python train.py --norm_eps=1e-05 --tie_word_embeddings=false --optimizer="cautious_adamw" --beta1=0.95 --train_tokens=500400000 --max_steps=7636
Below are experts of layer 2 (counted from 0) of a mixture-of-experts language model. Rows are named router (the router's row for the expert), gate (a neuron's input weights, with its number), up (a neuron's input weights, with its number) and show model dimensions 128-255. Each number is 128 + 24 x the weight over its row's rms, rounded and kept within 0 to 255. Numbers have three digits each.
After each expert's rows: a language model's description of what the expert responds to. This comes from a sample of Wikipedia text that the model never trained on.

# expert 8
router:091138140085126149128135121086123157106175143164128081182094144050082118158143153139110135136113129105141135140108164153093105104146147143120156090166096084113113136115124146104147138111119112103171119120139106112142151136153092131121136142139113125131127095141113162130155127131196131112102110116161133157159162102142133143155123093111126167141116134106166145145110099131100105132142
gate0:114143141114144114094146096097121130124133153118148109186128113093105103120102134082126113157162154150138104106162106150112161134156114135136151120135125109152063129161170114131136128118120101078140173080103137129142111163136133112176084114156104106153119126148167165134130152136151132144132112075096142147139111117101137119135121115149112100094129126122132102120149211150076154121145
up0:069147165121104076118149085170101125134179189140113136147124064132121120157123146147134141142137116102096140155147132123111152109133137114115118107110076088084127138137120151122147141165150145125125189116116091125146107127093133101101088119107098151154103173159130114158095144129171118133116099107131139134131129088096154132114136141155119096129151092128148112089105099162114138130178
gate1:156148133133151144088090116102100101163157147095139137133139140186123112159128166160141116112091109129098108125112133171155173116120138145099146133117149084146109116102131098163145081181092140118108143112105106115119092117117111124094128128115100098122132131143127125118105119142090133163157124112170096145141091128115139095083149146102121126117119137147143120123131126145108120113127
up1:143120132136142130111150166147095111133119146080149170123107130147120155171115142111100106135131141135127143070085122139118120097156172128146142139149145114145109146103137125160145134167154088154094101130138123125129153105180146167121147121172142138107079113123113115095126156076111165113085115168141146127132116092072116142119148122121139136146125145140117143203133139161098137115089
What it handles: Auxiliaries and following words. Words after has or had in perfect constructions, such as since, yet, called, on, plus articles and dashes in tables.

# expert 4
router:102127131095077103104114131145133129138139131129149152075099148178168151111121117153111118156131114145126120129140144140138087209145131091112097142130118072159174075094177094152181134103120117128127163134141148163094103097139128133124129138126150112151192140144124140149152126123141118148153118142091136089120147098098172137143110111119089078135167088145095107127122118125090130109146
gate0:099179062095111179122173072085103134134109141111157172131130127094118125105142154079170121152146150158118128144137096108133145139144103134091117081100154131165132104106149119099149101149096155141151186116172149136076145096087123149185118165165135137109134106129140106117117153129131144117100134167110139144100126164100157123123120122126142073145174113106120129149119172090164116137114
up0:143107094133125182076163115102115120144074133108138099115155144121135166150125105127156150142123114174131198149149099104145138174164142105143115111157138121147132117102101124137123148130092133110111147102140169132121108110130178102160169133129140093111117150127156098106145088124129158134130131098102142122117165147142121120107082146107134097111107085146092097123129137098132137155139
gate1:112141136101155116121120114147124135157182164126080146085138144164159098123114124142106122101127157115132156138138131117115098118120071083072117073070104143147161125127093148137107133118079123137148119104171104115090099113152147112143129123099116144175130116139100109129101138115120098124170097148091128148105148090150123139084089133131170129138115130123109158132117160148130118126100
up1:145110124126137156107103115117126149102128101086129139141155088152165098181149084099137105120148126134127114136116116085104179082109143120139160156125144115140136133120115113152146122131133064091144122123114197150102128143109070104083132122150127112148112133130139117127128126170108128192178097086167147109091133118143124124162149124104124095090146134125135134084112115122090135166143
What it handles: Biographical main verbs. Verbs and auxiliaries right after he, she or who in biographies, such as played, served, was, aged.

# expert 10
router:123123121130186169176112121146088106097132144132100111105155155130117138156079143167157115131107100158158143131144109136167119148148120147152100130132090122180113176139157109107107131128131164140093118153131160104140150140127123142137157138122098075099162094073113142152110107180136182111156152090166094113109113157168142120105177103137157152145102121125101125141151127131150107122120
gate0:148169108143158131106171167119108144108147124174158142159146107120119142129152164135122121104109105098133091129104160114126149116084146142141131131090169107158100158133122132119101097146139112157136126108190129165121152173161117122149079148144126128127151106135106158155113126116141114127112130167132116117135173114158180136132156120112142102127149110127127113110130118121088098149122
up0:132153124105141148122150128148109122095110145123121156103142158126128141127138124120111137102137146122149137110141143139108151127133081113136150110142134128117106101193128112142162132099133139144100154147098112151088112113096207139140121108153145120114131153078123155142113127151122145116107117101131087117109152151141153129139122132128170178159105103153150112119168128085131144125138
gate1:169093129113098159120173093139116114156065128124121066165135126104112144152105123192094081148116175138104150135158108156174126166109163113112161134087125123087164127138164108140111121096100140133116120163130109158118070139138169148093162134142143099115109145140118138131128105112121127112135072131096178175111114143124148128151100144142083104094125114152093129113154140152104134188088
up1:120157112113141133084131149169109117148114145156116100046190130107153117129123140142164162110084108134087134128129165106126165107126120102129149115130116159147110136148117117160176126201115108104102145117086114113151133126153145138154120094098104136110116095155135169107156134124152119166129124138171122109144106094114138167158165099139151142145134194101198138118131113126129137123123
What it handles: Foreign name pieces, table starts. Pipes that open a table row after a heading, plus syllable pieces in Spanish, Italian or Polish names, and of in Council of.

# expert 11
router:105143187139109104113135133118144147104108144147147138132107101066087116137161120096098130151116180143104135143126108115129147141138129131154157158133099164154135155156082122123155097139125150096111097110088161141143127122163122119135128125114090156165136154098128113129109102145142112118118120127143136145131090162134108128105132080104129133116119178133179104107116124115110102123136
gate0:122120099144117135149126138115108114135119092155171135100125176101147114140132124123165164104106152117112121128073154126141096144105134135160137115148170143128136078111180074147083110132122145143155100124115103131074126113093122103122167125123139126134119076132152131135116123149145161174151135141097117131135118138149137115119158189158109148143109077126083152131126129118143139113130
up0:144107100129100141169128121161124085117123114133130158127111144145130092125124139080160156135151126104170107110120104120142099158060083132113121120119122146144153119113130150157155132110184107155140108146131123130101153088113152121147137128129138101104182063101117145133105115105154131121119116129141102096147098138154137157090135127131123107136115138152148167150134153136105133099131
gate1:115062165133121135094092137163137121166071125146143100157082124132110155135157118117090137082155119131108132103111096100109143127105146153133144137134149082110112121100137113158168103072104130111107162121109118097110114135158127118118096179150124148123112123144114086084105140133103119141122127146132114113135057129110147107181122138103135118072118124115136138113098157130139082146109
up1:115151095144141089134120147097140130093168161117138183131107108131144156131099089145157130132124116184143133124153141153114132128126107146133113156113091093101135119133132173120109121152113165112130150166140132129147158099084104081130173108174132122122121123109139156112135119127123106131146095155138160139135130160116095164090147109123121132131127158127127093121155111148105132111150
What it handles: List markers and separators. Spaces, hyphens, dashes and opening parentheses, especially the bullet hyphen starting See also list items and spaces before numbers in tables.

# expert 6
router:129098118132107124158134109115158126132117153080154139151132123174134113099094080090136166125165164129165134134147132124119154168158132119091168114120203134120115081132130120146111182093159117134148149132121130101056106121071147135095115128105136106131150137150173087117141107082107160159135138133092148126154135166106140117103117209126137145099116123145081102134157109111161150110144
gate0:132141125102139116138148164133123154130072097115150117102095113136153107087124188142124143135126144097096160143103123112141136137098146124149134099102127175145090135122142137117138121135151160108188117160138111120141106081107128159101151137177129151160103141141139123125119132108108130163144146125116151086129164119113120124111121125152076152158103143128097121137093117179144137061106
up0:133088154164141152108104108103095131150164156120120078135161106127157117143169154122157115157141115101110137134135139138117160147089139141151116122147125149171085166134118115085150100175161131127141104117111110102155107155167106157118148127155051178122124102130152138150108141160095115133117151115146120166116124100111123097153135160104113101114115122120162149113128126127115141136120
gate1:134117117131150140109172125096120177156126146126128116183113075129103124122107160105136138128149119109130107164088138146114156102133137105142138115155144117142102105089092165142155141173146108150098124135106136121161118128102138129136119122112115097119090113131134126089110145113124130107120110113149127129097125146143148125102123145164094058135160129143192102152160064132115118152100
up1:110129080140085165159125106135137143087147147131167142158093137173120123156151127105119163128138160139120146118083158156094150120131132084158131122140111151138117088100109130126136087113136135166116148164163161115143149152107153159114137120115124077119158100108136117124130135113158128073143117172056114124153120130130117141094125107148151091152139132113117178139116125124123118135113
What it handles: Institution and topic nouns. Head nouns after the or a naming buildings, teams, projects and works, such as school, project, album, season, Location.

# expert 21
router:109147131134109121076131150103139157121144108148113112108116147118127120135158122171113120112098135157112138153169175118098120141155109101137132113148107121119131130125123081084136142177142134102154170160112148133154154093154162141158124150142135137119086135131169127110132143147150147086091141141131110132146157127158091099086077130128103148163166092132155100114184145121119146111120
gate0:129097157100168088131155086129108138155111175096184123131126143140157146189101123109109178159149130132124129120152121111119137123141165125130123102152152137100127140143160127148109164079163113122090121118124112128114106136143092132104154154127130117133140122109128146152120131108138153144133088121126137140156143131117115102098108136128128147119094150148120143169086146153100148136137
up0:115176085081094138167085168137137132097131136123112157084174152130171118141142126126133143138120115161144121097092141135132127152139112089111111112114152133160125137127136113139107100120109131138096117156174128137125176098085124121142113189153152117133149113106125133123123135132152105121141159129094122097111150163113138152117127128094157127167122162138126157115142158090132099179119
gate1:132130126165151146113134145146106135117126085126160109090110101126125151112141173119079115130121141045094118099111131145113118141135154124116152107112125126163134154130136105091105129139158105077149119077142106146129132159135126134108129164158074144135131127124175142173097167123143136098129159129129128139105133090124095128132135127091166112098136118165138144121095140176130127120107
up1:144123134138148143109155111128104114122116131124147107106115099154126163161113152134141107114097193167118120086138127106097123148102155115136108149097121128078123130145141071107151086102117097159141131126108119136111102153129081142124145065157125136103162139186106081127089139110147126119114138136141161131165101138105114086140115060155096136076098123146125111174133172123130148107102
What it handles: Table pipes and field colons. Table cell pipes in election results and data tables, plus colons after field labels and = closing title headers.

# expert 2
router:123116106121126121084144133150096135091132107156137164149127123105101112187128152163123114120150132124142159118147072125121153111149137165158150105138128128152098155112123135144119096141119141154140100125142129130137168133155172095128091170148122109115116124140096101134146120125167194123161132083165080149113107111122101183129120104065087155125168143077105093091129102094195106119107
gate0:129118132129159131135148105148143094123076113113145123114143121141103162164103168085132163122120135153131107112136077103151139158153125145133123111140112082117122114164138142134097135087167148130150141072084134130163116129123125142100152123144139114140130161104127101116107117114129139173135118114078116128120127140124156117101101147122108111066142104152108097146134118092130165083123
up0:147100140102160122150135132142126099094093085136122133139120127156126180185121158112120143108135128140132119115133093123131132147149177107155133101128095077136104126135131163113129126107181150131146119079097129165166103121149138148131157122156128099113131127099141102103133095138152135154115113128076120102093134123134152141094116156124135077075162132124102132140115103113150143088173
gate1:139154130100142090123115127147159162159095171146168117099106177181165122148153149138158144106123111133134112105158149132152144140094155109157117150130116130096116168149119121050141153136140116102116149111137172117153098140095112125124138145134075129144147147151128147112135096132108107181124150123117113102105102143118162101154141146188129114114122086156148098114098123088108201090135
up1:138163150149138123129125109129112139133082187126137094148096119164082090121110145106152152140126119130130120133104174128150167136102086100118126136120115113159127129158133133131177108092107105173143137116083152110164164106115153134122116100124151145116130129156155177120093122113130144136111111142133096099172123135153156139137130130180119095146091164108129111091098144120117131127120
What it handles: Mid-word pieces, digit continuations. Middle pieces of split common words (conc-ave, comp-aring), digits and spaces inside dates or numbers, and adverbs like well, along.

# expert 3
router:107165143115136102083125136162164127126169132141122149131117155138123140163133108129160107135113104132122117128140100141123111094138110139101134122151088117078116153147127165168123162146112144125100118120153166120187142113146139125170116141115149167152087087115097193098130141138165132112106081119115152144100118098124119130148128076128090066125118163133156134099085142164099120122102
gate0:134121108114143121142132173141136130149140137112104099137177145130121102134135137110139152120116123106184160078174117113132121127113180100120135104122159143130137098154116129110132160105103095127137157130106134122092139108086095127096177112128128131130125115103126153112149131119114073115121101118115123144126118140162132092086117151141134149114059075162130127138164128158118159131151
up0:174163135076137121135195115133164156126159109140100092121117134098153120156145153067094104153139134158126182112125138104138099115151159130148147084156098152146143173135104141137129159092117129136145189123156136136148111113124137113115095125127110120150100112115105080122119128131133148167125122114121148146112107135117124118108148115116120154103102121079125135121109157142146181114144
gate1:152145127101103099099105130097133114112151105101112152098098168152130140124173112156114153125148112136143075142133126144092119138115142108133167134113154120148111122147173115177166096134147148121103152121115125131127128138142082121139110133125153075106147138136123112118122112117100133115148161130140132100136090096134119184111167117123145119113158156159128150137108151093090116163119
up1:149119130146143136129189099079062084112123099104097104185140133155122137124130100128134133098097123114170120164161147118107156163118174122110183112157125120114100135130156125134158114089128131131147147124125116110112141106133153131157061116094110111126133146168123065156150168097115129137127145145124133130155127129127165112136121114134150117091113154117122137132167115086133135105154
What it handles: Determiners and possessives. Determiners, possessives and ordinals before a noun, such as the, his, their, one, other, first, second.

# expert 9
router:105092112142139132160091131112158138121121152103128141119146153148158118121155096110138149096165117093142101099142142123181141107133094105150149149052199126121140091139155097115124107098143112161132114139168131141066166142101147119138117134099194138121141128143162129156112109076114123114189132155119088134147081136101166129120123185098142145124157125159075142139142109125166108147120
gate0:123120159174131086126117123131129139112113153133129118117121112130164134125097073161122108151113181164114107130178153115133141127145075121111135105100111152119116139168147113137128115134165179130124090144118114120163070110176160140124128141122137127143112146114116131170111105113122117134133139159128123095124143102136093096135130106122100136154120111107163139138149138101101160122131
up0:151122132135145155101103111159104100134098120126166147151159151136080155116125143109124132122079111105107096122136164083149116092135118176152150155123151117153097112104164103156086090149123150107153122150108109157070183175122123156149132119127128129071157140161125109129153180125155167136144128118124104159093097125122151146094160179123125117116146118134107110150125134122087125148138
gate1:121159135163143141118111147126081149132125146172104130100130157128106162159069133158120094134136160168112131136133090142100156128119128131126110118100099156149121137110133100123152106137120169106104142096109113132136140100118176116115123138161097109142124152117138159126108161147129124163093124123136155150155163093139135115140145118123128139179131148132073115141167141146136131128138
up1:109113146143131116136085148104155120126107156100120129117136161158171162103146113109161147104117152145111143142151109123114125116145160129121152137139140133171151105177191131112112112106107106123136120172126131116112104134144098124162102120105148182180101194169094158097108143104114118162149171107127109111132087090100135164158140111130137147114141079129106106131138143104139128060129
What it handles: Common nouns of domains. Topic nouns after an article in sports, film, music and politics, such as film, season, League, club, division, pandemic.

# expert 7
router:185135114132133132169135142126100145121090059138121112174174122125108146084137165122123180115125136132122085142097125117080135094081142137114105121111143141131115123140097163144107161089140119113153123097131106099092140090118088131094145123152103144142125122120157127151113163141093119135109160149075151113124143135180115124116129124147164153141107140107085133130111104112107118097162
gate0:130185139154117115138200120125107130081128115142113129157149160124166108145144148093150150103164136145098108129100138099124138137118079116144147072099109115119147117139118127114119128125120121111124119154164128101102117093095142134163147089103122146113107119102116127103110125099116110119152161149131121114162116176110180123088143195111119119180128129131150153132150132081101130143123
up0:152132068138154114113084094106125138128149124154099130126165134173123142099090119152107145092136151077129100133134112131120137095118129134084087144101194137135099127081131166107093137123100087178123140129102130153136142122094152132131158174165139112082130149121115094130077097117141122107124104161149106148073140149144139118150139148157138122092110092131099127090127111154109082112118
gate1:133155125121117118135116130099139133116177109161086137108141097135052143184119134139133132159109132112137070144123106124109153131125119111105092156126061140135154106123118134131105086150118096200150152107148074148115137133121128110155094149147116162108104100180165130119124139126113112145133145107159099128174129145132115144145167110155127110151128125123153151126131141149127129136091
up1:110130118117088184137157158126196180092132116145104154145136141168113149214083151130107151151157122099148110135110119162108153136087164129119109114093108145114097098125155132130113115117140130141156119145100154122119124141125159115140116118136170107136094098103125166107159142096148113107115118105142157114142168189141163160106128105117092119152147133158125149148099098119123181114130
What it handles: Personal names and word-pieces. Common given names like David, Martin and William, and middle pieces of proper names such as Matterhorn, Warrington, Ramya.

# expert 18
router:113119130094145114104133119083138113116133156132062142111128105127103144109121157139113104150069081129090133126108094107098156103127134121127094114120106145158075146109114126113148136130143154105137107078133145129113126126103124133124135123153087123164141141096107130144128140163102130136152125131161100127119122151071121124132144118131123157135081163097135110094117113118167136136128
gate0:128127112124131127102093102120130125121148183141104121135146115132131164126128121147110105139111117097097109167150132124145145089113145128116115148126106156094105166126134133151126120163117147136103135079160117120140093147155100061142111148096113125165078166155142105115125092141126098106141135135121160147103102134098160143136168144170131134065136152155145132137172183153126153120120
up0:134098135131142114093097133088129151114135134146092125112172105072110142119140142145120083138137106091137140169142106138191133110148159091132140112152120112133131126110124148142107124149102138130134118121117127121130131170163134140135123134133100133149136179119095130111105056141140103081148120111155104143112127081130167137168135132151093133106146149152136148145147145137104107134077
gate1:143127107174097121163135128134120092116135151146141122141137141107163131187125136135130146119120144118095109134158138131157107138106119110133114118146092082132138166179072138105070140108111123103122141123122080086191124116140136071120087118142148122124124116141128140136133109149107124115150154129143191099157091142154119162158116144119123111141138121182137153128150140144142124151099
up1:176133156114126095140109153142134118089139121139081125129178166125166130162151136106085128101122146083102123111097118147151151148100123133124092122123089106171165135127093178165101133111114084147156121140124131084204105122106171083147106163074157157177087103102118073142116100130092142118154159147109129099130125105170135167131077144137153098153142118155102138134150107152161124146093
What it handles: Numbers and number words. Digits in statistics tables, years and vote counts, plus number words like two, three, few, and decimal commas or points.

# expert 19
router:090163113114125132130143102141129115148128191131124115132118122086103145110133134142109117162112142164115162137178112117077150150140139163130100153108118116104136115136133179085140095153098170134072124140132110168120136144114118107102059098127129135090137129091090151111118138134130106107138138121136161141143107144144153130168120092142125105125176133115126153158150155138132129143112
gate0:133113153144129162144159153091134125133170126128130121188122131157123097106117114088117137145097118090170110131126149111116121116135159125118134157166134162140128131151148118133100177109147068079147158097079126075127096131103152120127116129081137114151117192150146141113144139158135154167128108123153151176092116139104122098137108133124155162126081097148107062117155127130151158152132
up0:130137141119098117170156103103136142128122110145099139131110107136161121114099132144099132135166170127154128142107112152117097135155105119107141118150129152101121151094141141145144163127196093138168103150120188077148142104111119095143117124085126081135110096095103125153127119140153142138083157091163193160133094100135108125106119124130139158096065132110141106118158119082156137127148
gate1:146119118119133157110152095132085068113161137146096125125087121176121130127146128114145159122108092060110087102117113151125066098115142128152161134120130140150107133168135122122192119109086092153129199080130136117087094147116101132108121113123123126145119138130183139109100135090118105118157124119083125138093088134122165122141148162121137141129144134111113093132113136165152129148114
up1:148122106152091143140091126113129086106179152104097139100109115129113151168149088157120180119144117094147084132117109145153128171121077115149124123095137142123129101130112132157154121096139107131114171146146133140112125092155102146129137125155135097098167130130115167109156116111130143112117136116124166134095103176101141150107134122112100101098142136158110148137116135137126080150149
What it handles: Clause-joining punctuation. Commas, semicolons, colons, and, but and opening parentheses linking clauses or list items in running prose, especially plot summaries and biographies.

# expert 5
router:132150126125141116102130110144125136146134146097102133119102126126086120150099162147170110157126114142117134116103095113163168095152114111137068092131083158098146145135107150087148104086111166160123120157137108117159137168113112134103172078153143129110179157091103195130149132176114114070162105135164119127100103144164089097126158118139150129143105151117123179134118152155091129163130
gate0:105166121118164117148131114168142121143157106118126125138092127114134126135156114099141110146141180172102135142115107116144101134130128146130162145139139152136122134140081092137145153093130118101119128106125142161131123107101142159142105139122112116124118116124102116123119147125151140115154110118155185132133136167090139110097114104171188137104109145131170124124145171160138114097145
up0:103101140138118161173122161120133104167122089112129116134120133130121095116136104126165086109120137103095115099118127104143092115142143099147138137153125130139159170129166124140162134112134088144145155109125115133138147094134159162169105115119129076109137118108108141157121142134087090124163095140126117116146080129112137131104140109150096116145122137160148131130123121118104090104116
gate1:125110103115137138086091066158145166124119107136111123085122139170155126129074125134142153123114152135065063135151115128130116120133127158104147135113111099170101125108197123173132090138135116159142105146158110128117074139116110103146156090119136127141163156122131154115103154121130078156145084144128093149122094116138132133139125120187137152135117163140151126117172152170171134130116
up1:151137120144168061148129155087122105118144107122115121135125112155118085140129122117119122133129121104140141145156125128117133093122132116094139109118147150096135144137129123181139114116080112118157133126116159117166096103131118139141147134132132154104078142116116171156119169141169110128170103163132090160142141072140123123104100134145177150120099131127130127097150176197106094167119
What it handles: Digits in numeric tables. Single digits inside decimals, percentages, ISBNs and stat-table cells, such as the 9 in −0.9, 5.1, .474.

# expert 22
router:142159157081127113091084103132156141123164128111139127137101137083122080104078123151123057126104148133143139070108146167103107113149151133156092098125131131177092155111161161159117123116118083100134106140132117141146093155142132132141156147131070094151135151088167090085128147118126093140129134125140147150076112165087116119144138133178113130149109127115148102151125092123124165100171
gate0:126110107156122146112153116155136134139127145142188105073145142109170118135093109107089099140107128153146100144149142139156105134119147114131129143152103152099127193103171158111122143167140131133093144101116114137157127170170146096118112184143097144119122124150143114139130145126146153143125167113092151133105136102133080152192117149142147141126139097122102115115114151125110150087091
up0:140081155145124130129098141112092118115159128114157177156105128148114132152176125086095135132125124086151118108149149151135161105123120108152152094111173145137157107133095143143109107162111149163115149135129083129138160154114108157150116082100117192133135109129096122164124102120138105131122113152091148138148155138119130135136104162108138156122148161148138151166123111093101146138128
gate1:142128158156156101144098126152111142156117134151117116125151123137185139131130177087130107090125134138099107121098129145128138155129153128156111131101115133146149141120112139166128140132113122123148099119132099136140112107128098160120178137153133171158107197121133135117101111124085103147110110083128121149125146094078097099156113134122125149135126105112118091159108112136170149114130
up1:142129126145147128120165126102132112116131160118111135167113125122132129116060106150098177117101153110140127124150102063141138104112129147088168121170137141112129126166150158101145097150106133132105131123113106124118113107130154079126080112074135114122150130163128146106153122139111136118119162140145122129139077180170160107093170122124142102076107168116109125112142131140169127190156
What it handles: Narrative verbs and endings. Past verbs and quantity words in event narratives, such as became, were, took, approximately, plus word endings like flood-ed, occup-ant.

# expert 17
router:128135125157165110132141135122099110131138161152140124148098088101109136162098166129156083167086168131116140139112072156155145122150111186126122139168079118133157117103103158120127110112113147152121111096116126081136170170137121160103147104135112162113135110117120151116135113158159121163155124096162127121106119106160110138163132084154109072108110142071136158135113127130121121157131
gate0:136110071121101083189099149146112134097118149095147113116103171116114143123109159131104109098162154116126117086107131135098160150143143172114126130132130130139148116161135117075113127101119135114135139150147137114141085104102115130147125130109125140144106160097154108117097172118140093135116173121102133117097097157161116081090107124158111131103147108097134148153116149130123142137122
up0:108144162114148136097132111159098074124112123080108140120148113099113117157199101133156155137087098142082138140146136123137137130137150105115111168141125137137112075133119100169153130145125142141120120141098132133124147144143123142119126126153136111115116086157077147188144131201130140108143119117146102142118132093137136109123120149141128120146130097141084091151153114126136101111120
gate1:149131146102101106064130152098126154138126100148119119162140107098140121099113122100121094117125131143127131130139155110192104140090155125137159124133135103137119123110108124142113119107133146187137113116133132101123133154147111103127119118092122107124135123116136109085157076093090134166173118076130111127151117157102148128158143096129090109164122144102138095124121105097123054135117
up1:132113117122139127125130138110159153163147109165132129113136155079070123108135134106129112137133176119177133131133160123148107164146150162134169142133132104124105110098126144153136144138126133124111149083129127106145122129127120147109140162116100103136147117167139112122142084140156107086127155106108070185156151145128114107170117105113090123114119141122138124112154159074136093115121
What it handles: Leading date digits. First digits of dates, years and counts after a space or parenthesis, such as 0 in UTC−02:30, 9 in November 9, 2021.

# expert 13
router:136104129123111149141144128123138089161091115092084118090135156139117134114143122104147158100133106140152141105120109127159104117075138140121109146145136137099174114130120132142197169102161102141116140115095098137131128106133099121111115102110131137111119120143105112139141131088083149159122131158125140139159137096125095128086140127130139124135116143122102154112127153104118138080138
gate0:107118109083108126091116124122123119109128142143154104087123085121146134095138107179184116146078102143110128120153143105135117141149088081105143125161131149128132140140130115164141132114136137154094134089149144130165145159076118093126116112107115158160132118119102108121126108137132119143142176153106108116122105155132088126175127101101128143083158120103115102116128151097113098149111
up0:113139099106143161115138143155158157107123135119147124127145124120177087151130121154171133100157127108120092118120127165174156117079083128133153101127144121133128144152146124172135168124114120154095123159140116164114144146134089123123112099127103138129125081091139091135105112106133133142151141155125110099090114119128126192173111148098137116142140143147117114120081075138094096151119
gate1:150133126097123120077125136085146137150135138120119169125158130172184122135085137088162133166118141132129135139170136089122075126120132129130137126145149141129071062124108148117148132132139122141112092126134109122134135110122141118135096176110142111154150109128177094144131132089094150106153113116123153158096082128116108125138163161161085084096162125130158138133099139144104143125130
up1:107132136162164119152126106147105143135111125124103077139125143102089149113124114142098157106120117134142097140114099135158174147181120115116162130131106113105177146170159070137136127139131149179134138110150129122087160141111149108144125060128141116132090155122107188123133137177148145154117164128172117109117137129100153139116092134101133133155088071138144113122185150110159133182116
What it handles: Capital letter starts. Single capital letters or uppercase opening pieces of names, Roman numerals and acronyms, such as S, I, K, NPL, SH.

# expert 12
router:130108120135152136125139145146103138160124095166104127153128145150160121101130133135137132128160110115123107091120141104115096139070121113097125138081126161111137098135144120143122158119126131146142124114164169132099136073094178113144153110123112129149104112127144144157083142083117104124098121152097115154138179122130147127125132119124144101167098106135109139145073124113091139098150
gate0:124137169113113120117130175151120118175128084144115145151131146105093132102135133121096102143120114119146163127141121130143125108101123109097109139078117130111089107138138125120134107155121136113125144084124111120131108140149122155177093094147147153115122165182156096109102097172151107112139128139113116152116142149140136082112126173115132121132151117068131149144131170130135152133111
up0:140138126145108148138149129137134102091120101091106117128134149111113165143130128086147139098142141112154101117074142143095166139101126180135112127106153136143140079169158111157124102145129149160099123115131143109103104117132166139167144131103155106095090095135116139130110183122147126125085171133146118128141115156139111139114176115084117119132170111126124146148126125109119117086141
gate1:136178144126148099128162093142115100140155082126150099163112112133139155140146155152111136084135095165127123157126123109153162117118142127136123098094097175132126116186128151119108090173131129157147141126174132143149101150150147157160177107090117125183142162131174159102162194168117096102137133088050133094137117123134121088089118149115092124149115114110104089150114133174125174152103
up1:134080155123101123104107158135175094125102107140141151095142113114131127119159107129170092147089161109133132128117111142096112128129146133101129125167140104117087167115132125120106143100116134132128138117102154113076150133109118141144115137131141123109102111165082110158099103087132111168139160154180152162097140154116129143122155108140151132081191138103175155150165144109121100121122
What it handles: Capitalized name openings. First capital letter pieces of names and words, such as Sh, Ma, Maj, Gl, often in racing or sports tables.

# expert 20
router:132125126111145127140097133167139111119173107138143116093165158120140142131146130073139145112142102090125093106108176134151121089080103140147159137120189145143138155126134129179135173170141157112102124168117125115116165099091067143151128083100114103105093099124149151155158147138092064138132183146106119083093076111162093137143237108106149144126122163132152150148116131105139103123117
gate0:131087105167101120140130099115123139148123127134148115097108122108180127144130139130196140145134153128118158100149116100166104128148121123140141143103138139176155113125157137102139179177148163162130124097148148097100133125138093134151093076122139128109109100119141142147121152118095098177154135130139112106149067129131133111178158129173109105137140116095154115103170167108117157110136
up0:130165129136155126127157189126143150112114161151108149143170145140147121125114115127100126136128113144103115138114140135077155124125117164155098114130094106090107141115133139115078134089112120111145145172175098107126108135140141142095167174144128133145157133133112093132114105101168179112125147113156127177122152142145140154124098131154163122126122137163115114173098065142145124138110
gate1:129144130085160170126145145145129091182131105108136125085109143169138079126139062118130117130126116129129188105156119086125113163122131135111114134106121156116143122140138083113144160102143111099110182132138100144135123119095165117114140154147138100103103134151085078146158168094136089148123135103107134108116125071102096127138120132118158142087110108159126106149152114091126173087132
up1:132104120072131149121116153145141116131146122116121105095099155157160111103103094116118123131111160131179186110150125133111115122135162119122132110123116195119124121113117094099114145110134109100115179153160110153126155106087132138118146157148130131118110135142114097143137155117143100124122135093094126088119142073085125141122129177118158126097083131153118102159136109099168150074166
What it handles: Person name pieces. Later pieces of given names and foreign names in cast lists and squads, such as Kar-an, D-irk, Gér-ard, plus John, David.

# expert 16
router:160104125173147144144136161149099171121136109106132119134094087143122150141117117098128139136145118127126129132101160119070089108160143113162191127145140143134141130131099151154098151179124106130126150118137131115164090112127099140130133141132126130175092133147127090077113146115174176106136109110105104123103129089120105121102116128146103113106099110128182113159100143143149151144102
gate0:127139069108103099127139140104081149153125124103131099111169116136148116103128108112129142155143142134115194131123148157135104119086138077126104114134101157133110139135158120141110115118093153113099190145130093166149075172143141128138140096155115138110119122112089123115137118136135128125131124140123146114124171139139142095092112142140142153095190101112127116090125133138164112139115
up0:113133115106113166119134143140153123126120088135118097126126152145145116085087129116104078123133140124125136157149094115113139139134134172125130135115139150165172171098150127109159149136128155116141087129149151104143096144096137147118154116080138123173143158164154112094142143144116101121131148119138157133104109143131076071165122034120114123087101142129100132131143134113138168104092
gate1:095110111136107180190119129149132140092126105131160172129135082147104158149097123138143142154150153080062117089136126121103136085120093124097154102093109160080114103193121174103147113133128136149133120196134129169135141137154113173122147133121127118143149164137090121129115129089118051108080103144072130113111157107116121158152130138103149128110121132164118140151093115145111147124111
up1:115126111146127129125152141119097129106110103179139126130159116121082143132114105176129118105135110107097119103115095160138111110119089126103168109073121123116099135151162123075168144144093164160098144151168134137151164142112138168105131155142120115166110107159149165111131131166110104141142132145110103115134130091156151151149147111131112121105111121149105105162136108140139126142146
What it handles: Line breaks, infobox prepositions. Line breaks and prepositions in list-style infobox fields and prose, such as Added to NRHP, changed name to, served by.

# expert 0
router:122104138121149158133138157138139134100113125154162139119110180100147125123138138148142137112149123111110130165128161112128118134149109122130165134161111115113104162131106120104123129129128098116161155153106178103166085141129136089125125135132188163150101163145107136096110094128133160135086111154085144106131133119107140166096081110102126128101160146144178126081104123137121127151156
gate0:138079129152095114089129176144193139146088122107135142136146150102100138142130139160160110089106106132141111128121115132151129095163152136134179133089120111124174092127114141103189109191077095148146119092095116120138183091129126112155123142101129104144115135149111098135126134141092136108119107141110079141123129125124095136142147120131162118119150154162149075151111171106132128157119
up0:124157175111125117118110088111128148143137090173095132086127117139152132100150161094107130145145178175099134133099136129102145127135132112094117119148128123142100155134127128101107149131183144085120130126123169111126111129136147140114163122192120195136121115100154140119120120123151083140124129128150166118102135128140109129113091129178104104135087109133130143131094143106182143068130
gate1:203195148163147113163105124095130116153144119141114133141132145144111191136143136157130090074137131148127110111115181168092108146132120096130125139113132087131128127108091150166112179101114126096179128104168160091139085105127141146106109145173087126128130139147123126160133114157108116116149098144132139150120163120159098148139102143122179150117080146130134123128111153120115103105146
up1:158129137132141121129131058132126092089140134159077158136103181131116165130147146146103079123146111115106106151125135122118181132106159156167071137138119124135077139085123060120131096097127146101162095123145136081154113128119121166104142105185077130123146128109111162104086094160123144131111083100111159113118088135131132101133145120130097157125150088163127150165103115093150085127111
What it handles: Table pipes, census prepositions. Pipe separators and closing parentheses in tables, especially climate and sports tables, plus of/in in census and place prose.